{
  "d_model": 128,
  "init_std_router": 0.00858,
  "parallel_block": false,
  "init_std_up": 0.0404,
  "schedule": "wsd",
  "final_lr_fraction": 0.1
}
Below are experts of layer 8 (counted from 0) of a mixture-of-experts language model. Rows are named router (the router's row for the expert), down (a neuron's output weights, with its number) and show model dimensions 0-127. Each number is 128 + 32 x the weight over its row's rms, rounded and kept within 0 to 255. Numbers have three digits each.
After each expert's rows: a language model's description of what the expert responds to. This comes from a sample of Wikipedia text that the model never trained on.

# expert 34
router:082152155171103108144047185147126158124117206158130143166082145130173137113154107097080134174134114164166201106140130149115099178154144161137096138170121113195112115102097161138126152119188084115079176142127136140146125128134143091081128120135176106154136127125215106173102134155130183114135159139144161143119098170109120169153148157165104175160129125127111109148193213130092156190100
down0:168085136125146110142115104131143152165165168120160168101113124112131102182227152130107175164109214167147134100177179145145107083126048136112123107123120185156132121164133143076150148160096098078117146133171161132161080129114138046135144150161096141132151129100146110108093131146205143132144119149161096120177167142147150098163157173140090192099117080125122131144128120153149057078154
down1:145095144205150126168177099127135073128115123127164141134125097122194114220095127086148103115116147132102099118119115092099094093173173094138130117128095156104160166123115121116139155116156149162139169160103159140139098171111151150165124114142119115066188116162029122130107143187137113153124096145116120140073156158073121135093181207079157113084163117126123155149130079091145066067106
down2:158136127154107103114137096117159097118131138095117195155147124144092149032116094176170125114164191135134131099108132120053148130069072124086093091083136130154128135170104122100142094081065136164111116126102092138113160108109097106195116163139139079163129102128209097149112122095081120096124078086163095074114121093172192100070138136095111117110139172145169127112112175132155136155174
What it handles: Capitals opening names

# expert 35
router:143145168151121116113145121161166136153143100150098096127173157176090173129133084132133120154121080175101163147137133138189214104123083101125119141157138128066069084175116131100179150083102112191161107092149165177101097120116150172105193151195075127122147131135123086144084116095126087080124131105085115093153106135107150141120133119161091054155108168127097149127144056153173170084101
down0:138113131162154178149110129136169127169100106153174093128136172050114116131108141163150084083110106134135187129139204104109084108189107131121131188108126102154144147120147174075093141079144140084098128124111156130177115171130137125188130155137131078043105168099147107121119093130129115069113157149104061175149124131114176177139114187174163170118088081121101127068087182098117104117130
down1:113163175114097127118105133077128104097112154101117124083114138041120133146153125108133123146118133061161072074116182152164101102066104122137119136193124159119195110162121111157077150119144115139200116095172179144156036154051067082077142152144145100127092124054144162184139108146141161162117202122151128107141102151154133140144138178093121142102139146130127150118135134126133163148112
down2:114145143096091191157154149128188143030166082113113100137119098107078175157078114115124138085108130139121087113118146142125104173125163168106105163132140145183134108138157116155160193147105170089095125132117059109108155144141069132150118139134167173108134158110182171127106129151142175129183157166178107132087109152164063081121080084125172195139141119146130055138129156122113102155176
What it handles: Word-ending suffixes

# expert 56
router:115069130141115092085116107184121128088136187164100110140076124097053111160149111194131107164145142163148140095065138088129102148182133124122169130095100162106125114162148127099117066100147158157172091166146096076166071107105089099149136119123102155118145098126077129118170141151144094139175122121050087106179124122085158186146194114174137065122126097109139107182155090133087130160131
down0:184100130129133141180128159101126066218146083072144127156153096129160160126113152078172138092071116134135194130170140159131117159143060205155120120143113129106197138125110126129137107107122086121121146121177125103090093187121117164106156155141146100102145174117147125132154102147121128200151178193083112098074124127094153097205135172157105196101129131116131145100090135125078127148110
down1:101133077053145136141051137125126153133120134133165110160101098201166118118097184092148171128070140112135125125162152172086172186130068124108097128142157152111113190173078092130123105084114082128199131079094102139152137165143146094106144177156118087152152093149136114141078139147148077105115095110135085131221086130140091141152186075134129109099098094157117133082106141140099112114115
down2:139133195104112147148162091127105154143085091060150093165157127142144129173114088149115172129134091131094072123117071147204083109098124112151123106084145101163143094110136094099117151151154141096081155173154111131139144168107148118103148094123086155192174088117141094125145089186116173134091161152171163151142193164111120158102162112114148139107115165091114207166099203088114118123203
What it handles: Vowel pieces mid-word

# expert 6
router:137213191105135094075102171139133163133087121140141151146108087152165131139146173119143163174073103152096166143107091105172109073191092061143122110138133083154162122135101168127141157085103136152060161165062185131140105139146157175134094168107076126138126126117129122076063118155118159145188152121148108155144108094118114183155084131060148139115151147111109147092084105153131155099173
down0:117173142104103136184109173084133068142131155120112132148140131163093120132108148079139113100190151201135129113136133177128113112159129057135126138061101148125133165097162151065143107154187108140112096111121168098098076087162156122124123165171136200128114120170151188158096091146085129115112140099167109177191074167117175115136153144117172210111167123098163064111117177151111130134116
down1:100098112105115143135144142128127126069177088195146085125138147112175112165150139085131120095124122111146159144153150104150117184157105107101136115123143076144124081109137108149192134132107141135164112138089110160162078216082172122130049164079119146103113156147146138153076093128151060127066068051107112142145118131165093077083145151161096143159154139114051129087101169090131172161117
down2:106147132145104162140076110183143157115085084136123072215129130183139119096146123139169114171105149136183132195129132086187074095128133058133125145146122162089160077142075210084127101148167077121121170119129114105120112150115100130105148162171134148156109126139135104142112112138155132115132187173077127122179134136071158105163123148103082144176156101137170181063079091139104109103149
What it handles: Word-initial capital letters

# expert 58
router:106077109113128149094125163175147154104213121131108133126098119130161157176159094147079109147168142195109151139055141144152123056142086126122071146100105084143127136126192139139094080126129168145081129112120110102141097095120069162111145093144144112092180141103090182149203151138147083071149111129103098099177148101107155129122186157070130110147137112178085152156163091180144139173120
down0:129152174222124125119174106106067146166086188147096194120181104128154137114118102151156064129154152101155055145092100125118205153099126119131137162107102144138133153138114140122122165099146160108153142159100148194157142114117092082143108115114183131114110145160168099064140131135091156141118138120109155092157143104101152114133110180127125215101092186118112109105133113066168106057086
down1:116134194160099187088129097130125083136127125104125149140142098139177096134083098133141132150151126169118129213155076144167145113194134148106090108114228166182145104091202125105180119120139123107096117081142122073111123092154137107093048125094100151116157096145167139068122116124167124189103092098178158137096079097150092160110157131133134160105115108138087092146157132100110174167134
down2:120084149152111018138153130120180109109121177103112148114202136119179114136145104145212105109142074065118122156121136108089140162124084175151107112172149082145093140162057107117110107139136081097112118152171099087117148108160138155123164096097173168080099091123155120199098093083140141112082107157177099086147141124162143146119144104152118165131109137154108145052118081099110118160129
What it handles: V and ol pieces

# expert 60
router:142133136097152131123141117095181140121084134112186083060081185138143123119111135105082149116091107165137194163120143150117092162096132132140131105156126132163108117124120125166162092132068163066131217162178122102134124120149120100143222163132145136148169129152174118145062102096134180108082188182063129168118134118177148100143150126150087130166145174167127091149145097071101100122156
down0:131165133112150125112102120141158150118177109126073169122154108167122103086120122098144123104062121076105112114132097120131149174162106149146153162118156136138115248123154111162102092103156126149150100113137064059075146149130100112149072146141110096104080081173107077139121147076118096117087122161122193118092129112080038095096140114169143099115108155140118129087182077138156135201119
down1:137144113143170104113078127154097061161175151168041177153107085095131093164107139164148102154066162110156080120179079100055183104124139155119115187133135111074170184105131122121113134098144165146098139144102168108119115121124141104138103087098104104087132135126132097140123128139133106078142099107177116085151144084153131149128134196093098092115137036133170131047172139116128154104129
down2:080141122118108114091114136151115177134163087167120203135160142150093154166124110096093145124088118152112111125110119160177129106076098107185157168068138111110057068145081113179087110101108126151109071126104037149078161132097160127128183151104127126147145173077123146159142125145110037093135078128141129132153126155146112112112148194123098075139145081124173107120108141181067124128156
What it handles: First-name endings

# expert 41
router:089145116156177128115087187112153119115137162150164176098110183153151131078115091167114145173158162133076140146112123170106070152086148157097179164173146124053154059128154167110125159125157138098112136122166134091120106109083104150080113097152129134114117130120111126193137139155149087157083164093210085136101156127114131156139102125051119102144172193183102134138145154159147122173061
down0:199149111145092091111146172112112112129082152114091097159104136154132127169144090135189158148125134149091118134148153111092187154191075093115131116181146115156150148071129188104098133114093127133092095127080080210158104166082186084157148118156156132116148091196140165073155128143097134145106021142135119090130131090150174130125116125165152121152115122125131079165144109117094064135151
down1:195140130097165118094163126144173170113083195162099124093121174138216077214142123097084111122162147114128147097123132134100149110138132157151189117169091124145102086059145131122140157138141103085096148106103161188110138115099116124188151114145179178085135149138193122139130128193127117170082172092100103119087173141153146081157096144166144084179133142133179078134125141126136108117127
down2:078174185110096137097083135077133115155099060128112113132137120101149104087064133124143145152109134122114057056121116142117150188131096111138120152149111166096145197081124075142122123168178164108177074064102092083131117157104122127106131088110193114177105134121149123126046148099106123169168127151108124164126108157176151168153129087121125047137128105111103097173081133171122099118124
What it handles: Place-name inner fragments

# expert 25
router:099051132116153157218131192144138135076110170127156172173128133106100104138136135158148129070107211146112103146146136044120150158138149103117126099106106130091148181145208173134077051133176177170115112163123170112140130106076131161131127105157125154125165167092092116104136090149118103155095106151104089105159167163160121152135102094091124118099171122108097115139179109161100147166108
down0:122103161150130153126121181109132159065189124126139170150182158167081075147053080117123161132139066069116130066095112105129121092132097149090202123119096135152138060112128098130078161081126089123110125106111182161162129144150124154125117160157102137124116175039151109082136191165140131181119172148064153137167172120109134115160148092114123140100087146192100107126119144156139116122125
down1:102093176122175135093117153110083131133139126117143111150190129149086104124119137090129152092175114104126094175114133161117116150027116081149143110110161146145142188065133086124139160116148043077119136097132085088170103149129076148087133117141169127133168153151148119135140121161137144172184172123096189197098086020136108105098132108114095097146099100125087156080121141102094115110129
down2:144065126180115180173205121131138158120114136131130081156081106173102135173139091133126207139137136133148106168199082143117109114094153089153083158147121119114078127058145196141153094100125136125117155171172123166099067110164124105147198175197127095115151145158132133134155142166080084214149121121110095145104153087135097089109126152136073138131153111115111132142181149139144124105095
What it handles: Latinate word stems

# expert 4
router:136097047144104107076161124087129142157106091153127135143123099089053111172156183151170144128191148067148139165152121118165091172098106080135164095107122149134156113100115166127096154099149154116102080078152145179081107155193117169057133102067131142164172158129133135176087087134182152119111125093169129162130131124108141168169106147082083154150112116146126128143149134079142075105070
down0:090147196154133198092146163119132150159127149138108123074117153123156093173187125104152119102170110033097143148138083163121104069123110161109136105125124149077141157077063109097090110104151135115053123170125104103206134155154139128145130111137122115138166096115086133124200087091081124164128138084115135148101115154118200120133143106139138131139098112171103106189057060158139126129107
down1:168105117123149141162122139146094163124091089182125124107124095136148134152133140112111114089081066108162158063212110116137171120156116196075137142130124186112062143137131117208176110138135128072123200123122161162155129075162162108163094151221081102121149150130162124121122112146159107123167177138092137094164081160110143096155109137104171125132157126123088119082170082116114128156072
down2:167116161155171098111102153170115126081137118156085112145143075105090098081075147165097140125150128090120112086124151085167110111119098159066159119128080069038127128088118123187125129089197109135133119116092189138141168178106101053114144099136130163157141202168103122107133137105133115092123124124124155152117137095113140124132135133103159222079151082103178130109104088127164104152189
What it handles: Consonant pieces mid-word

# expert 0
router:094144182117169148130108094109155148166118091130121141055088132109099130122103171134071135136101091123165187090154118163176136154128147159151107091135113139153161090136108105095146048114120148158099112093172081146070165104170120062126146134105098106137157112183194164106178138089162096126119170154127140170121148155168138108141086150172090129193131059171127114074132116080105133205133
down0:137113136055135171106168158096078167129165149088127140124134163115118194137138141138150088106149116143105206135089149144174134139114102143115121091131126160201084158181099111053120131084100062117124138111130163062135131134123089099114080185110077134108122140073158073117129088142131144115123060128154160115183139154156116104139136145160162090104109098102203106052102124083150110103157
down1:103137119109161221134141147094137158135171142105123139151219118116117154152168111095161109129072082178144158180120037076128112130164132188117146104087184185159111139097129132166142141144169124133110172101125141142122107164174162147147095146115094118177096150146128147095189123124097137121136140164136185127129127139101104140090119218193153093119176132086114159135117157123186120079139
down2:096137126167103081148138160153132105160152101112174164115089108188128131073046149185118068123085157177146125106088123089154071135145080133097142113131133165124099094123175171160085107128161174118115152177132116162072129151131156123176129106147152117200158163141107190125147172089064119071136139130141142132116114151091122135093144220158141111164145095145191091090148133175138110138140
What it handles: Surname endings before delimiters

# expert 17
router:092173162178127157112089126153117100119146106156149056154103136132161156089111175124161130150126117101112090128155169107100108032138153093110095169075082130183081108163109049076131118132140099111091100110091090097139120103109083100145140195137144100128058152175143153118048103121151184168086183085151159162156126118184107090116136131105129157124106146123133104129165096104127095118158
down0:107099149164071138132147154080142120135131123161104162132117139142084169105107139149105180168189146191116130170111068074103099112174141118139071217049046156143128115104122103104081155098109126110111153146119149144139119111090147114169173124135125129086085134146128059120136090110137193141153188116169118095144150117146176167069106166073142120147116097146138162138162061121117135168142
down1:141128148133125120184121146097056131147132158150134078151110071135154123108087074156155143135063187093180076122102094077085117143161176130072173130134141086158066139157146145125183125133086191111108116139153207148128108207130126107169168133166157148128133159134135173133125126160125102098126144116124113123125122181132118145165126134195105155143050129071162126147044119105105151120122
down2:120169139113185192107141098148135086161127139157185107099108139119120036098133117087080153104108106122128146152151141059131180117150076136091124160148052147152146140123104157134142121124168139127182172109192092114113165075114127161113090128107119128095198149120179123129131120150126136117185154131073115126164183093172076105152135100123163175174144123110100128121225107090168139129095
What it handles: Parentheses and table bars

# expert 49
router:094110124096154076100092159162089138182088116167174141174173166169153111130131165119102155161142078161131144115107121080163170112182157131172150121094084168134164073095083149130147093105115119134073108094144170126149121112107106122104090102099049132093117118151154172080082117166110158108104082099158114108096145086094195089168097159071136106080149163162071082129176114143149131149145
down0:103102079133081135210165111133109119078200065103141125142073174113097161151108113124136162093103101142104093125123117180110107160126124127121153137115120105155063073199167111133138146136183078084157127117141098126125095108152101105188062090143124086172132148101163177144066168107144118185119102157141144154069086159165114153114121150094145085160082134173149131184133121133130086139097
down1:185120070147078117125146126104157133089117173190161112125118143136129146126110174183120193130155117154168141059157147164116213113171077166111086189155157122142100113168131133152130139132132131147184167074052119189090150144134158114166139194119119165137124126124166117145137132146218088156147089127168160112101087144095112128165140097190080107161151146094124154146114150119146155124139
down2:169154186116155157129149138145103122143096062143106146126086139142115083108143141169117163151097150110091136138140066135172130146140131110150188123109148110119102122126189150119129113123188154167139112164051177128112109157082105130164138146097058161151086199214113176138060089172153146136106095141141174128117082164099082133120155139172154099146118109113113143084172162175136160090199
What it handles: Letter l pieces